Experts of a small language model.
Size: 12 layers, width 448, 65.6M parameters.
Below are experts of layer 4 (counted from 0) of a mixture-of-experts language model. Rows are named router (the router's row for the expert), gate (a neuron's input weights, with its number), up (a neuron's input weights, with its number), down (a neuron's output weights, with its number) and show model dimensions 0-223. Each number is 500 + 50 x the weight over its row's rms, rounded and kept within 0 to 999. Numbers have three digits each.
Before each expert's rows: "comes after" lists some tokens at least twice as common just before its tokens as in all text. This comes from a sample of Wikipedia text that the model never trained on. Tokens count by the router's weight.

# expert 0
comes after: "\n", "-", " \"", " (", "\n\n", " "
router:525463577441516495481405440534412481495517460443464557463586455560540408491514517475515392529496467489538491461511530397493561581504552588476448455444505554486476584454490490558553493414485602550576507500528501478466495498568435539558482511516437474562546534476548503508540513500555498546466524420549490530423449458453473556549465479556535439575536421490481535466480508549528517491480522577440469581524520515588535595379541445501509541529524497565476481488519476434495476446525379524510536463533511501541477469462491509501494512446568523469532468459574574513459627455514529529470404544465470551524570475378597498548547521449450496417481412616520548428508492501542563426555
gate0:431514520509552534452473505548481501430520433479462503454532524545446437482476537569457464547414511558516478440556568444485495413545468535459523500444578592488478496448544555493518597540531497486482507478485549552508478492523468513546488509554412511551483454504553486491482465459570412537504608586482490489490391489503453526471388485554441502498536517464606572547486553576487489507530533539447527510536516428528507509443540482494474540446455491413475475447487502549586463458519527480507480401490436442470491527472454358568563477500453548583456505510571482513477527393460517531407571545516546476511572500457452495598467510466509531498541504425473576432525563478495487604562
up0:499451536478548526479469507482537462439529450426605542484491552484527566490547516443517479582497523549438470536602623400389495518523509484533512425429464509495479483492547446428553449601428516523509620541506464525547512512503487494503544539550514448469486454480425559620503544581510515553545423579490519467486503504554509543440422544431419406453443528442524465460558548525433413511466527519439474463480387545481522508464598493472428543484522550449556489479424551568562485414541515470575509604527453435466479498512487538548436572486475405523445599496540456491539535461435482531491518568554477484487472416507524464580448490532550528547507454443503549503495396409468561444489
down0:550583544557398455514506497461488496457540493503506454541572453430558468482479555543538464433513492469468480505514502523509654537560475505471469488504504526473520527525464464511505438431487416462575537487515461525496529460540523502552536495512401465463483568552536440543480455489515460407496514493457438552506420526438543507423470431453471550477599478525591440412463544568536471480410448476547536534503642561461461665495448427525467386503460476454560511455510468438535442497523465472582461546479403440469521570434535516601509525503587448498475459572564556473437559393558424546503530514483479386449509488465488562490513537523469488529572529511493556497461510458538497487468

# expert 1
comes after: " the", "|", " (", "–", " in", " 18"
router:509523488524550487496452440553505553444545505526496560537528500561525498375452486454527387610630491594569492470543547522522416505418516533517583441498507497434568492493439498522497537580568411572519446527586480456491488593477448484461578446555532444466484515454466504451466594468481528532372539489527536488513443384470536602415621467429509601431450465439446602463506552449510411609450621508447535517516536445469465534483576515470499382580600489540511421469505537508500414519508499474501473507428470479418527497495491591506528595556407368461541511484496548501431469522505397446456572534528504567499472507478513464524482507454474516474399534497451469552555510543484459479525
gate0:432503432474505562483501493568434457500506465526465531467511442541566503510526518488467476424451482463484533486529470499542510483439500442435515471516612528423415514443462492517463485530541534459405516515501465497478454441548446424573565408464433500404503538398516467504592415463527427528494465548510504516542396567500528512464518499484425456487419463454522591522555543492519461491485549568523499463527595458527552498530510476440531471480549574498521519497558442504489434464432462532445491441486422507509584586471522549514461545570534491554466547422488543559621520462455446461453558518508432544481487528536508547430606586450529434511440394507503457463538461438530482452521
up0:473541424517445573524572475565479462503403511523501482538502570497507389547440393539560511447476528448529560510490434630508523569541531508538432494560525502480499565538550393445457577537478465525472465612507432464634466479526479477529464507519528570557438502444511454548480447438529404446421544484467568510488549529522482542504505464442521469489535529585392502474482534486451546495541543434456529435472509605487620485427510553468409548428492531440377527591496496422583520500568487550522480488501463503598454498431548627540534482486598524548477518480519543452611573487467487564540456463507512523473433449471476478458512564451531449479488498577506433453414507498487444454549
down0:477493477493438490424509524465516484542482508429395436554529514540479569586528478483538487461475481521452515552482374564481572606490355377506426505441480463519476558497463506572467412530551528469482436561563513530522520534425520549568496539478446512478570504442407627486499431465563497497491401498523463477538510440503522549471532462479497480516411474580535527550476505501512490436393486475363448541503565478451553380499566500526462524541425604457475568483436475525492454493514495565542573476401487423481568540447539468419562526506477450449583505441421541548527510446367569464520461455429466501434489481504514552466456544482528484493532454517556436489582498604551530452487

# expert 15
comes after: "-", "\n", "|", ":", "\n\n", " •"
router:465485517487454527511539490445560461536519535455492409492497474404476491517528447586443455564440493488504441480500639625478487418512395582474528511469537567466500493412483632515517464537570440444494513606504563543411491471393575454556419456553503428514497513520579432577503531490481460492478457472482631476496433584519436472458391444565557559494518613470478521491395576576477510530575420518496534460523539454486440451491463514491491437468504544538594535500545539551491478546573488563459558574417486482547396558536430490500493542563485564482512511453464527574476470499539461523480450616547539457594576552534591494451596460454501484554456432425418508497515379452464532531584
gate0:464493509446559533487559485425531412519517576550439520487522564469516456490546529480483396494507454454552463470556513505520527376471499425517512485548603505417516552517544454474456512482620513510456521528480543501568519486543622550531491493464438518594442458519518446609539540501365416502467403493579550485486391547475387450500509497419548537497543399510458557489452418488465502503568430415415449461574451486446402465484505495456398516432447459444530596510489571462474460659614535491516438504522464503525445421476477541463493518568548491467551475536456469514449479562517558551548478526466453584491446487541575511447555439471575565493479460454543447519524532473485525586511
up0:452484549480464451535412519596461502492472453526458550429497431551495443513497496426525414423525428440534433457475403569630513464579538549506476445563502554520456486420505478415583470484529485495617498486465588553476446499433556519477508536517479440473496553440523541383525583468532520499429497486528517518508459375489579529489473457505538550423479473543403470523494479490490475599556408512502522466520485500544457422455527460608471575514603554579441474396444539468459456468489548479527530535504454504401490532484451474521605443550429450482538520502540515522520432451534474503521609522587454559586401446503583596415516472461410509477575371493498569480565555546371575498459
down0:495478487434483569376534466566482463455522503532507509493523384616519520482548482430551495444382561512469592460529483559561434474551496501626464467449515469525492507438482551552454538555494521436513378554438583464514451466526543500494437524595433528450497517490455519564509456521583444355475411531537510421457495478517516498411476541516589519584496456550453518527522497526517581513516522504460489446479537404577507548462474479594416475568524541517452556511414456489538606595478454424621474528459512456454481547560468474493531515451452501397459497500467528482396444481523461521483572539519621509514444460554576498590609560454535468494445535515500488486495437450532560509365